python train.py --num_hidden_layers=13 --hidden_size=96 --n_experts=80 --experts_per_token=4 --d_expert=32 --d_shared_expert=0 --hidden_act="geglu" --moe_layers=[1, 2, 3, 4, 5, 6, 7, 8, 9, 10, 11, 12] --router_score="softmax" --normalize_top_k=true --routed_scale=2.0 --balance_loss=0.000584 --balance_bias=true --router_noise=0.05 --init_std_router=0.0108 --lr_router=0.00142 --vocab_size=16384 --norm="rmsnorm" --norm_eps=1e-05 --tie_word_embeddings=true --optimizer="soap_variant" --learning_rate=0.00411 --beta1=0.95 --beta2=0.95 --max_grad_norm=2.0 --batch_tokens=[16384, 32768, 65536] --max_seq_len=256 --train_tokens=268600000 --max_steps=7378 --dataset="wikipedia_en"
Below are experts of layer 6 (counted from 0) of a mixture-of-experts language model. Rows are named router (the router's row for the expert), gate (a neuron's input weights, with its number), up (a neuron's input weights, with its number) and show model dimensions 48-95. Each number is 128 + 32 x the weight over its row's rms, rounded and kept within 0 to 255. Numbers have three digits each.
After each expert's rows: "gets" lists some tokens that make up at least twice as much of what it gets as of all text. This comes from a sample of Wikipedia text that the model never trained on. Tokens count by the router's weight.

# expert 25
router:166113166115158150113106124152129125131165088125118095098132072154154089135098164060141092127198103135109096132083163132109076151105164066165166
gate10:157136090099135182150136164137133058077108104126123089159131144113169063129144170098124067118132098144082117169115098145145073143106141092099077
up10:136107118096106133108082131076146110076116097086073094147146128127149098135114084132223071108126128144174151092156077124139102098156146099110140
gate11:076122145090169089152086089138124142086106137131137136103129115115153104132117191136132120141186117152146082083156072100132129106164106076103098
up11:146105106090094155138124173164122148168113119088128225114103090069136119110135087138157163087040129155111113140123150138156072154123152150100222
gate12:119140084102120066126179100115058118123120089063133135111144099153118142084131133145105123129132178034117110169156171077128074055103120109072079
up12:099143122133070132110168172108092124215101153127131117121150137148172132086129130097086208122114078148080168166157078090127179123121103110170130
gate13:117147130130108157137080104105180154096112119171173049120086071124062128147137109143181132150078115127156127112159153112114079112140127131156215
up13:105102120143135128109182159130145160111144153134161103126118088091162214162177165144142116123060149047133089136140129163113179151116098112104080
gate14:156117146186089117107169167092111128133130141138145148111106115103094112208106114087141139128137156211188145157080170072112167124176177102168142
up14:120096134126117101129172117155115068104190143116096142116147119119111121127176131063094105091103116136119121086130084115165067157103151142150118
gets: " S", " B", " C", " K", " D", " N"

# expert 21
router:153165197120101099109080127063144155138174132082164149155172124114111175128104156112114129196130118114097188135111119127088116066128117099151165
gate0:129094137137120126162160121137149130105173125138089161121143133133116096103090101202144094139160167174146112054179151109150103175147154118104159
up0:108149110138115052155142143129136127137104130098096167075140097115133112120094169115139145142079109129102111121128146178161157105080141165105131
gate1:107153127114084144115166151152133167113072080079096153081111068107146126166149139125208121162147183134104092106085058170105161131115163103152110
up1:120125123140105131143181147127169147172140122098160123173128091155092124121194126161177099129123169121143141114106163107095123106108119184215097
gate2:085149164133153108160141068165119091145183155133156147087081113155137162129104142091110136132110129112147161137139118120158103118115117121141117
up2:176118142161137195142168101099195137155154104094169150022125095114208118142130133107187155094130133084152171161108122103149127095099170119105121
gate3:070148164119152070155102098115165060115129110156144103107095110141082086159165133121084142103143125141118208140121090151124116066149109106143181
up3:146126105157154070132098116203150147152113093135159126081159137198140111102102104153168121176152152111066136141126163070098144080145101159103089
gate4:114152075151146121116151129092128112130161082110094205153114188128082158073107138155098145161127132097114133082124172172145162103146107145095179
up4:117124169149168120184141069145117092181130148131094109061202097175129127122130170080161125102143176091144116144181122149131157150134125153111123
gets: " (", " =\n\n", " /", "\n", "^{", "/"

# expert 51
router:096179125116177104144173112110133118114106127102158120089170145151148139136063184104121161164185069163171121159119102159144150112229109147129112
gate0:138139082100088131122127111109131105142135139124144150082160098188154144139136168149181111135124113134129108140156134140090129102072126158167148
up0:139128130178063130160129147143181166122143101147095128098116188150136148115148155146122108082153186102142091098134095146108089129139168111142113
gate1:068134167139176121104102081123050074187187160130085141093100109127179106129143177107128172180124138137125097117138091172136162119117152109120197
up1:151137131093163109172118113162169131137084152177113110200172095121139116170088105215126104153098123158177120140142155180131139101120114113106061
gate2:124120099170132092124126111122138138137135107164111158098092186119207072081105161186125175153132101125147107070185129038109121117122123069143074
up2:060125126115126169111147143124142118120112092103166151129096113172128069180151126159146084150145103143185153160122149111106123117128171137134089
gate3:110145141146157175123131120098157108098093073074105136116119144111109116149087206040107117161124071137134095137125125097075097159149092116087200
up3:205144130141163116177118130150134130160093128152149107176137085110030127148087151110120080105165126114052093115106139147096102192104119159176061
gate4:134115092131150071153143132155092140109109168120085150085125096101082099078057187115111128111131100101080101139133086139148126092117094159074125
up4:065072125120100095134114159148126154135133100155135095169129135133161182088198102163103130141118144130144082132088144108141105152049108125141127
gets: " –", " |", " -", " (", " is", " —"

# expert 60
router:110108089145150088181130171131098121042103063172171141171134133076152131098101139122103151079154159102123100148083139125125071100131166143100110
gate0:099147142151046124168142158157146083120126064124099152115122104101153199101109086137126159156056134164125091113129118122177141124144133065161139
up0:124073111148098124101162143114136107144139137131153105099142193162144101075156126151159188124131110119126109112157117166117143039118190096118118
gate1:164120124086121172166102147114129111159087177117120118142188147133122108159139173149147116184128099120072109156090157074133150144087185127088159
up1:148137082090145135141059130081105091132117106129114122181190152135108136155079184107150177089121090097128111135055104115137143157169138106091148
gate2:109104114103102042155141128091125106064111128143138151145096240101142150146108125145136139060136086117074123131160158132115148134138149116139096
up2:145077128116069148107146146081125078145134139145174155162108114126134146145065145070138086117104114117049156156120169158153110131127146119159084
gate3:063095100120097118136138150098104091124129110142137098159167133106146102108095121115106078157131049147085135096093164152108157121108055162109100
up3:101184134142168179092168120157125176106128110128153103061117144123123154131138160125176131163136166111161106101132072172113185187143125101139148
gate4:123111137150104128171161124117069087098064083179143070114072085099161141142131143117116072146144137153076093139131114127138148170109126149155066
up4:155072057148117172151140114153145105125135109132148158146115201175184178147142093137146095107120082139117120112119128133135203157096130113121086
gets: ",", "),", " and", "\",", ")", "\""

# expert 13
router:103116185128078083202104116052122124158152122100149086119042108116136083182111140152172121153144172163188147103116165143130162083119106138145113
gate0:084137189138126155188138091124115134139124097117126128106119080131103058120076078125166124189176113101147100037117139114164162108122143144132130
up0:112147143120159153145151132149057100099144109147142080107121152086164118124133174103138178116161145115141076195187109145161067145178123111133141
gate1:063151133133077149126101146104092078084117089139107105146138124145104076135186167053118152132119154166082123162098169155154164130103102117100076
up1:143109139126151117107109139128124134125154143137200114178165055105085063107093127092085129156118099136167087195087124113117051127142154203116148
gate2:082164122119107134122083122130101147129084113155147113143113145148138046142148058155179192125129140146196136103108163100128122097121119106117137
up2:078100128138118146090107135151106112132122101144129180079118141193210107174123052180120131159154125115147125077110155032184113188101087090140142
gate3:105132124102240104114097114091103144100108089130118086188145123136066118139085170112065118152133177121142085141164146106121128098190171130091136
up3:150119127165138130150086136151115107135128094114084160050209112130149145126165127078119136201092115044125136138125176155136184116110123150109145
gate4:100121150103139077144130141088182120140072101103128097094165154130145187123077134143171147094125129157158152113132058112126110152133105184115068
up4:147139125118163135128162146136142213105138108177117143152135144090100188118096139123154152136091122125095104150125097155106125113141160164119125
gets: "\n", ".\n\n", "\n\n", ".", ")\n", "==\n"

# expert 24
router:126074149127140151086184151148093151169099139108103141169120085140124107083179122116147137118135106168095112155152107161109153048188117138163134
gate0:148133154060073181159146089097175137141148138166123173163161142191118114135137121172127095133131136117142138122099106149170156053068141093113165
up0:136139157140170173152072187120158074189127123130038093074157112116136124144137119123091120089050130153159132068171171111115130129165146116070162
gate1:103156098158141102151084093190095125136136119153133163117119123110080064151113201008138148127176061129120137168183128127119113086214116101099174
up1:153080144127180111151154123096087153128146122193142136122192104138050174127075173041111115062121151098111131155058122131120143134189150136132148
gate2:153152155128100120132187142132078069125143145109093135171128083153093112155136121154106077170119138143125091114123127127163113150073181107126149
up2:072106119109131207112057125131180082125150102125126139152150205108153086117184171146114164127113082068124075177118135139064113143116151130155126
gate3:096165060117131112111144080121116155079135152133096126137145142153090129137118103208111171165126130160084123149146118126109141142116129170108190
up3:102093058119136103091184080152101095107145096100077078133141116207102120159101091164106148169118102134179157114103140116117080168141137108121118
gate4:104120148131120125127124087155128145139130159097138107130126155176159174150086195164210178149108092067180128119116110148118092160173113164150128
up4:099099117109079130142162116066150076121059126132101114127150125136148094106186078139187112165110152088135137116161038160158086114133088170164060
gets: "1", "2", "3", "4", "5", "6"

# expert 72
router:095137129157121104127076100110111157164100122092105082097140111117167150163149137072150116129117151100157174183131118151111092121115138122157177
gate10:128151156093142102129105162115140101142062124127215144137081129072093104051106134135109148096109099138123111159140080177155128132143124169173120
up10:143132155106107141141173109086156115083107146113147119106117105180105121082133170100112104216069112094103084153189173178116141128168157098159154
gate11:145112084141117165123100122090104105136138110147124122098085112180106186111066129118098118130107163105125188102153153163118103182142174083082160
up11:094120106123176114095102167072156144103184150106128126143087145108127124134158126148234101088093161125173127156115119139162115146158120110167087
gate12:087113134135097081085067113170069187148183135115131147106090135144114158078136092149087102140127150115149114117141094137130155140138198101134106
up12:176103124129106174128116087105185094111105145100131098114127129110114106073134151139131158054154143124092172146144120141162137118131103127177148
gate13:135102089130114161120135097120012132141098130130158106115082131076129120123145145138150094123130136046154189106166167155123148134127060168096116
up13:138089131087126147109114060148158086143106186126146153091182129139129123117159157109110129135131140094138083165164140146159037067085136094143121
gate14:111130166144125087127146081113133124110174176093120130110103071170154156203092126119106089156090074118156118092147164129183149065161116039120164
up14:135159078166157106128174128109098136154129145095094126143111126075083126145105086117129157132098125169106117153090124092113139122064129095124149
gets: "-", " ", "|", " -", " •", "Ass"

# expert 6
router:167113150162064117120099117156111091126128181089138105086112091168109174107092165136113128134108104161088121144119214108157133167093120176138103
gate0:118093133149116128093138113173121113120168125117114143134102107163114128112122109117158088147131140091117071136093136064109146130041166133096072
up0:148119148125137180141121146124123123166114178145153111090117152098068093149071112089129164106098134164074199156129129088134168139132121134129025
gate1:141153149162067145175142126140079154190124120099176136111121140129143160128151142069092104111101121148167154196139138131106108164125146154125113
up1:102125133128154102114121090147147177176137083161199132168150118148034101135124150078131137121140134069151177100144134159131108139178126139132034
gate2:203096164131141085143119122177150078102179127122138142077193127136130122151073175132093150135157126146145118155139172082161090039155132144097111
up2:128101096086095145073091094111142143180165134144096103151114169098114096140162081153095107127134125139190129131171132093171166171112145051140195
gate3:141086131129152122118091070111160120148099110122064107173111146092141105125086130124125114182080119115173154114139109102146182134125114065089119
up3:134198140182114207122160119132172155123106122149128162144136144077122145148126147161153113124117132154111121115188157128166104087163147104149113
gate4:169173085145090095152095144195124152136119168114172028104102197144085148088189081135140037149121150148126121151115133137113132179101121107148128
up4:091131103093133089154147107087163169176132184156146127157118172113106109141212141130149131122118081164155117135080110089135133132065101086159188
gets: "==", "|", ".\n\n", "===", " \"", "="

# expert 7
router:134150108165183150125132170160143141181122086098138159162175167114125117191110139158130105107115165079108074137096105134120074101118080119084086
gate0:133134175109087069110069134146137213119090110141118126132132166176075134077105113138063087136163166075174107094123135119176145167085133137111152
up0:104061102116113139163126095125140108127109090075136129106152137103133140058154088125188141096090126142166094101143141145088130124151133190179088
gate1:103092122105088108152115106148160153142160097088164114065134111146094072095170165131059132104095094095189115112103170068137125129123108127155134
up1:055194158102119096139126143136153051132128147077107168106136169132121102079127146145166086140114076181088143114161108141105137131120124143121150
gate2:094157178159122123122098083089093142139112086101089102162134105096153121097153139112143062183154160112097103177087093086114100126128132189168068
up2:117140165131117116160142179096094164121094097154148124111072120089123091060099109160117164128130122154111149147156139116180111139110067160176113
gate3:165179098154093148105102166119111085137169120170102104151107146075197130108036117181108116112096122142166108063091133103119141102173088121121066
up3:106167114140109082157115125202142145127125162143169121108101114141185095109091133099114119142145110153129109169090102095117108164107189083130104
gate4:180091108100122155153196136185092099156129073093088117133102127093156142108146134173163114115116106112120099163129129180153151147179101156055104
up4:158144180102121147053063136097118100158138164154138146112189110149054076130147121065136116068092134141143120151150168138141146186129189160125109
gets: " |", ";", " —;", " –;", ");", " ·"

# expert 77
router:117098123100072200116109151148133111142142140132148103115156147126150202097127092113118156100191149091112123142140208139110101121143096126164176
gate10:124188092115106130114120092184122112162120101148168108119154170106135129143136032131173103160124173117091118064112161126103121164099091138103213
up10:135129120128182078096158114102168138096153167143150103163152075149084137161146130160155168104121137185168133144129157177090141140162107180203131
gate11:133109131169139164147179080108084139122086103154122120135117120171207187090058106154156089081128109135084071135073146130140124113160107159083127
up11:108102130110126051119168127104163139129062164164185089149133133147139077142114186088134091116151079141112104179094143145162113128063143134097063
gate12:136188078151061090125087160095126148149181132129129122108151058091182140135150129128128076151075098127090093118100113133069167126184109074088147
up12:110122143094134095124130134149106161171137183135132103105080176119095135170172174134117183170140122171111127144167151091094168153154160096108214
gate13:122153161128117161098136116102118148128120106141119125122103151135039152067156143153118196122078143229169144095178139119090135169080168094163110
up13:169102150169190138136091116095118068120112143127109165101135133084129121168136153142156131092117168106057161086128116178091149192188102118169073
gate14:172167124115178121137155136059101202174148175093150135108070140083089060108123140100134146156103067139131071090069155130101133147130132095135137
up14:145051048091162139155124124144097100135089134093126145127135106125097147087095118116129128144165173135117106143120217129124124100168096147141117
gets: " in", " on", " to", " for", " from", " of"

# expert 27
router:141093099126170073159083116099131125136068125103175171138094098145152149205078088120091100106159139150152124140146074105099129100122141176167109
gate10:174188130096148095126130088123097147069125132121121099126146105111182126157159075154144074115138159145194123149183106158108084121131126171107167
up10:102090119133118147136154160134147044180108158129189121157065115153100136100139138075131158146149092139072065138102140103144137179090093053142090
gate11:164080102157082138146114160130139136110150115153071149147126062137133174128096137217135116066086105151151163161121128077101137145176193111112143
up11:136139147105115163081081154174037152081094144117126093181131116109174140121180115173174154107111104111168169072150147081118126151082084155133131
gate12:136122083159107131170091106174103119140143110146133103142166092144125161174089095120096127102126067098124124161113147156115145099074122128150130
up12:150075116154146159192108134134116148174115163152177105177112105112095146158093122089144137141114167092125117119082127138106148156173203105075176
gate13:103132101150149155157068089149102124161151096199068162160110157086144115192146131174090116149154120109166108172173130149111132131095179129120128
up13:123088119127085060084120198109099087158076128128203161158185087119092098136145122168084177131122122101105117094097176158139110139138146130072106
gate14:179137152054141084041133131142128142106107077137114132184084105091111131062110094188152152139143153162102156127123070067124142152151144121128119
up14:192153154121168163141117089129138099113089124162105095131073089045120154148029124174134154126119181151167128159132119150147095149130126113150116
gets: " and", " that", ".", " which", ",", " but"

# expert 33
router:115160103163134133152147089087113112086108129179142140115158179158074135178123102118111155150124177093134136140132142077151127079081139101142149
gate0:127126101121194125141184166126150166140163178119092150115131089060102067161110128139086142097119139097128082149122099141133127105173161136097084
up0:099122151150118125110151097133106087102138148095179093144136064162151146187031096143093123085074152145126212073095165104133158068158106131149133
gate1:154155094083129160111171104139127153112149137134113129159098173148063167122107104095147068209110110117101134152120084094099154149116045122144116
up1:067104162166148123070050044108146147132114096143115090084127164135142098136105152110073176163114113185093140146131070119171147113119142140121154
gate2:162158164087099133142089143108120091106135148120120162109127113145162106191112198157089146120106091131164082143136107035122123145139169183090141
up2:089121169192165118159159159177124044121113142089154103175079172149156116152134123146116138131161070163183134143151116164110152146157133177091105
gate3:081151138134117108172127130134171105106188215136153118137143115086129154117100114153126162109119128118157130182096143151075170189141051131145122
up3:146148054109085127123181184121108133157131155086157107152104057144145102115152119115170111174150133118133132108110054165106138165069126142092168
gate4:070116085080052114143091132167159120093127097130204146083125121141118101124123175171163196124103160123112092133153137108115142114132180112109062
up4:142177102112122098157141190126105165108099130096148177085128125206137151070154153142120133108054082133180091129120137170139128102140161136209105
gets: "a", "o", "i", "an", "e", "on"

# expert 67
router:083118092207094145166064148155137111171130181096113197154151134137132138177102062115171126100107164142142083121123132139114191161099111077162124
gate0:082124112129194115137123130096084109134155115139114095087176120186095092136186108117151137133100108138201096120081123082139142052148140100135144
up0:152143117152121092128125153160135104198127178122131133089161113096093121121059090099100178094150179140120153120135227135116172131101152058101115
gate1:109109118108123095082127150107154152147105137102157131139103125158059121134159146155148121129134094075085171126108154111095159120161122098165167
up1:109159111110143139100125125124117084123102071126130171074114188082041118139148144151142077058135078144174079125203112133109200113142099157143115
gate2:104131125172110144146028111129145130103145088098103075195130120133100129117089090060132118116128092094084081118121111138124107150138143078156164
up2:140134168111167148126131107170187094128146101133156180104097214122138155098111097124122150134125154159089108148164157173125106137091091197129158
gate3:086133101110137147153154176092095071149153137115110139152079208155147096109075097204092083137137115142125143129134173090119144126158160111115187
up3:115212116079140095129099134112179075069145149161155163114088141166060174137187109137147164156113160163185138130141109087133128058114098103117155
gate4:132154113114106128136073129192141108109118131161167106127129140217080132151132083154107142114131096197128156144128138147142101129104126079153154
up4:101131105181127112160097192109076126165103148145087067140194121192080108097149132089123098094140156143160145158130233166176135184189178124121139
gets: " the", " of", " The", "The", " this", " among"

# expert 57
router:105129054203084168125127185113128079151124087172072131167141161164133134167127189163149109162169121118117136147090113177113078075129147118117113
gate0:122107102153106156095136189161127094070146128141086108126082160135081125168135144162133125156051159180167117118089138105143121150112132098119161
up0:161154089143131160101189115088137142172119095112191193129101130152181115054150188105162142089098105156155076117128132157119159119143148136184113
gate1:123100085183110191115123190091106065063118144130148111154142130115129061138104107113060114098142162107044105127121133161122158172133129156161059
up1:154126119198118175106132104141129111111180112142125130202068175078160107147104163173138121082144111145173122150120123078165109086091150175089187
gate2:112119123135171161109133174139182139130145074150155135075166163116139122155153122208062159121091118118209131165103151080150123174187161126123114
up2:106142147129127174107119178089192140111133102103181139126134132114074136107115188092085128127108142122099141139122136146153148065156139092092169
gate3:108150120158155135090115093155147127136089113139137131154123138143096137131173170178099105124168099161170117152171124133119080059170146154120120
up3:143084135130146152109079114174058121170114159086163135105152173146147093151111138182074114146147122122156164110143099069109070124142084138130109
gate4:090152076131111200119167066122071122120174149150100120136126149073154151117130184094121165094119141099139135157131078088033108141129196136103187
up4:139104205096143159153143068152072098137137131080149136137126082179110124132075114070126101112116076147141116153110142114111125116145093103112125
gets: ":", " |", ";", ",", " |\n", "."

# expert 64
router:052126125076084161133058180112073104125070110105148136089143140184151112143105089113075142111108135102117179201136081157102158092114116095121114
gate10:132164160093143120138107101139123106142097117184145082053137067159099053083014135179127139135091118138163164106091113160129139113142119088064152
up10:123161127156149167103181125140150133121095122123140115126059128109166157125118117071122092180153079103139103142114076119148084101131147167062126
gate11:149144155127094060131147136141127077173101136112147165143117138150133132134153084153086099134182067117091139187141060108135060152123190132107176
up11:134114191181152141148181145115127129089130064125124169144191106123142128179134103116129180083168101116130114202142115148189156132139133120134174
gate12:139169144142085174116166072126121187094139070152108149091110147082166208159119085155160042102157132136140108085209113170136164104108128144109107
up12:110134134140140175107135139083067182089155152133070099135124177147165161153177101092094084067108133087097163127123132132140134161147148123083144
gate13:116119106087109087101115155144131111143140124068145152096161107159112132122082169177155137159100081163095183148152152112123172127123175122112122
up13:103113074158083135124146083086145079137137144089178114149171154087118148109166126144091155099150064114033155170173131167102125152118163127123083
gate14:127160113142117100086175161131086136150097116154101128125132081131129131133147144114114149155123105131147111176183132154071079142127095182075100
up14:143156050100135180128140168106149121071095130108126166138114174087055143171134120150130131059133164136121191113151128111136108119204137085119156
gets: " as", " with", " by", " of", " to", " be"

# expert 52
router:096102175103145151085149122138158168167108133165094191169143144168076109092160136177124138135165088120141131101120138160133105177159094126104071
gate0:055070174167074148117140125139082129127114137067162141158148159080130145146139125178099119186125142118149132118121158114174116127106085112111089
up0:092136127132118141122157085071110088118167111072157101092101100135107137134078143082062058092109141105117154105091121160213169120162096141168139
gate1:166114154121117089090102070103141147099180108163114171122117165170116138121147086180129075130128082151172099080155181170085115167147174133088120
up1:130161113046172191161159114128101207100147120088106108128106124112101102178083154149097184120173108130121082118161150141156143138148131125159195
gate2:158085104097162186130115166083085097137142129125148133121113141124150131130099150157145150171097094111102222133041188162135111082121186101115098
up2:169094141074160110080116164073196152137134117147122115070151157148148127115066133113169101076164065166102152113152136140152109131095114099150134
gate3:129184108131140092097106077120086082109095143156098133105107134179101102155146109180127077153148120112142156094164237098194107175161103146156134
up3:124120118108118111096116164179156115094088133150131124144220111164119098062081099126116097134151109158156153106133172106142122180132105144131180
gate4:096180101159178124105054094138183104152157122094173100110112129116112156108178128192144159102152078140163123135119054165161103132108086177148144
up4:117148120090125123085187132137133102106103124150125099090111119133101168137151107081121154081154139146121119154127083152116131106156162071105106
gets: "0", "1", "2", "3", "4", "5"

# expert 4
router:103180190153086110163164102134103068175182114086139084126107102101160130139102165123091105161164160169119166189082154164102133114129117145140118
gate10:174126101105132121176101136123097114107137174083152110133101128128138186104136079140107130136202147111112139174128192131056199161177161158087118
up10:092149158111048090172057151151139110135138132115139102142090158125126176109173123122146086131077095165144093087130090126145095078109128116132126
gate11:193148125100115110159094188127107104090108172119130068163081136118125181171085135156067099154108123159111109108150172119107137154090146140110105
up11:174167156175117155074112174128154150119139097172145116136138117158131119126115086091182174087101125139104109177173072119114137147144091133143151
gate12:127183149142091152147063172077141091115108133093151152178155086082130081167097162092121052098094115191118103096166114097083120079142142079131137
up12:084164087157129114123148117151118103126163076136126164124104086148059110066078158158132181130185087139135129141096208117097175136136127104049132
gate13:147085101087124126094122105158142210127134130119138127156050170075119109150138126170084203136079097132124124109105158142111075156133146102049099
up13:082125124162073139132124144146167124122114115092139184154091095068116127110101126147076151158143167122117122125052111119147081094152129136130104
gate14:136106154168191134092132120120175037152086141193182081123124076157132104124085207146119156148168147146141113195118116137117141082125152157139127
up14:132112183104113120087143102110091153115138130155131138158142176186185094133137095186129230144178110186144170135175131134153068149139104156145135
gets: "\n", " \"", " (", ")\n", " |\n", ".\n"

# expert 16
router:109128115128163086085075110140147133150136112130112177100093106137139180088089143146162141101116135157063103177147127110098130139122099163089084
gate0:117109163126068110133057173118122078063100163107132117108149114086142104128171143088116103126063130126116112193170110123072150160108125088102132
up0:220112158162127120187172103077120116111128148083090176090121125114155136092146112147146119138124141142141150136169102179179080026154128160153142
gate1:097147132093105149106128141088079177077184165120083136182134144167105147096127102090116075091096080150157126156143160111088150148139145098104103
up1:152146145102126198198109115098136124115074075116165058132110094123155145129145091135113130093098105097135103138100137159138133079173123139147114
gate2:081085110098089084110118187095136151130138136108089124204097144114178193116187083168151074073109182138118177118100079121129104133136122141121091
up2:113135114146101156095115106150091132093130101148167162096047090100123193133116095092114161167149118127106153117103099157097126189153176175173104
gate3:164179135164162144132165192162125096178101096147142152118159111178164113134109137110078112139112081105151129110151121074139121144120105158123145
up3:074113060151064122198139083129094107101132124118126181186117073119160102171128160124170110092132118090086172118158156163112112102193130112079123
gate4:115145137178163103118062146047143155103097156148111118139119087132177148133131136142130090169126134131094126155128197139079148079082177148079108
up4:174063164140139127148132167148086154084092128103119162150122156113119057121175158143101050136151090158123155072124137081156158113121077104195083
gets: " |", "|", "-", "=", " -", " *"

# expert 38
router:090094173092169097174104155133133133148149147130145120122193141093123112076136138186117085100170134118136169098148150153151133142067147146151130
gate0:150080114132119112121104129163099144133186191093106112190139127189128146092088109128067111182173127121127118135139078110116140166122205122164109
up0:112120162116138144186163099060150156213129103134131171114174123129101112109033142071151137158131163146110159185105166121157143104151116063149102
gate1:160125172125124102113092075102114170138151101157166153076142139123145111145088181110146066158132101161115105218140161104105116146079149103128142
up1:116109160104102127099167127053102129067149174124126109130127147189159102103111125150117084196146125173109107129168120131125089149140128094186135
gate2:118159137143126124158157131140091191156191123179153118174079165119140077169127123182136156094131138121075111074126101086120103198147187088176105
up2:142165161103129115157089063149055167134118108083130108163120142113099155147110080126159171099093143168206159132062100113121087091121141150128147
gate3:143093112058124109140146091145145076151149152132147076128065066130102177124097148177069121131100121162186108102147154134116129115107089125114132
up3:126161151143168138114125099123154166105075104079102057122187115151118134066106078147137112054140115088158128126130099164061135091110099132117150
gate4:131108122120145155118161151142170129109113116154074109131118095085053147123134143133093151107069133107095087139170124028167124094132102089080094
up4:103118129101130082069134128195105150076094119108164152110161189125098127147125122117122095120169150130198174127093115145147104116160115102139117
gets: "m", "b", "k", "l", "h", "r"

# expert 53
router:173130086094155092131124131166136145090179082130134173134136152172157095128113057116128148065109140133137089175149160112116151146098181176079134
gate0:106154118126131114082087137060153104145114111105120133146131141137222132083212128099122127110129106117147097163076173124125118154117093141063112
up0:103104155184151167122117153085095102129133108073160128066101110064135098119176113155155214141127120116147130085092124132136158103158059088098137
gate1:146090145082134124174111117180099067118197118113135029117151098151152127146202142089110136136097086156188070100111121146154150150106143090157151
up1:133110089106107136155122175113108082135139127165131107091130124126174145120139101141107076133142112130157147150173141163156165198091100166196187
gate2:105066136093139166132115103169135105148097128199105110149098127179118116115153145105057119168110094136086165087158155087106194095145150159156159
up2:125103110122098110126133143109132125121149101087129126195103141152098121115080124126125123120076087180057094098104086119159117171068161158138131
gate3:153130129123116157173112140136111128148159137141120157167119131167077124118144168161151181101205183116202096101129081132113109118101090173116138
up3:159217146043124078131058149072116084125180119097126161135164143204121103129110136134183125149119148082179096141069108106096130182078144144129122
gate4:175163084155118166126124047101110138117170157124080067081151137091157144180132118112107127134186177141156150160177128086109110145148138146139145
up4:148142166143134128085126147136115127133108135139125137168117103137107130156116134148055075160140136119158154080160149127157085149096123110137132
gets: ",", " In", "In", " After", " As", " that"

# expert 30
router:164113172151137155116117134109111149162163129187158141128146093099149152156195181171164116107180165158146098112136158130117083111126159089149156
gate10:075166110128121152178141134165118151147133168154023159123147114180152128134103111121110090105113172136114080117103141143086182098117142107065181
up10:107127136090104097132154157117178138189124152153108064175077169132176112079098108168107170138100134131090139059166101079087088157171077148209119
gate11:057109198173118131069104147079124159081112074120152150120117139089124102147076164124160130078139115142138197094144158127092082151138159142117187
up11:193100120132188076176087115083135163140113136121141128085130143089125134099132092115087167052131150118131105102116093119109095162098109200126112
gate12:141143146190142081084143153187118075140137238134091124178131138113061135184145138131138122119141166104157144128136127124123135101170168101137148
up12:106134113123126088125142137120095133140160170134157067111119130213125117125092140081122173163120111120180082148159111151110170184146154091125164
gate13:161174087165037126096101096138115103106151108139093170180106100188155112159120149159112109096152133156157165168162066091180131074122131150131110
up13:130158143135164160100110118122188091118142129119149095164156109063114070100183126145148108183134119166125145086119106153070121134149139184116166
gate14:167140096122222104125115083132079119142159117145148098133127126144115134124173111112103134202056150127137142178150137102087133143145174196151069
up14:137126154131166125107152076158104159128067138081139164097125077075140140126087149131072153169134226112164100130121168121146147098112094151104136
gets: " B", " L", " P", " K", " M", " D"

# expert 2
router:115166096071119167145065182109149151107170106166126148078119178184144116160084121134109159094153154119155130174142169151134125104114147076120171
gate10:161122145087106103166161157137153196135115123120170124135107144112063144092130172124153119207092059170116118146154134145127134067145100091159133
up10:150165134148109107115077064110122145097079100138085112183136186151086086148098141155110124167172194105123147116086122063164179170119123121133189
gate11:148155106135160136168152165117141125109163194157091134158052114107170118169159145165104193143166085136166174147118103117142138091174095121115194
up11:149133094090124143164115131111128169146140137167159136162125144126188165114126073139168068077161109126157147106157108092110130188157107193128059
gate12:104198105115101133148143096186106117144086189080089063156150133107110145175126124167071165077111123090156142134152162151111089120126134141177073
up12:135135116130150167063141095171155150125148137143155096136100124168077060164069085118106185128101112161104099069092055102099088156086130132103161
gate13:112069107092115148151160134168140137185128147202130153098117130104139208115113121117085106134137134118139125166162167067114093137076189132107149
up13:050101143162104158125128145148105094146104146201187106160044146097172096167143133094157101112156130139046163070124122072117108149110129089102135
gate14:177136109226130163144151119084139184114118116123083128172159173148167147133158098157151109083113148087087183154174115158113166108126165062066102
up14:166119115074157131098120117088081169144204144151143145136181049091074141175137136123124139131101190090208157118128162105068120128118158094172095
gets: " to", " of", " for", " with", " by", " in"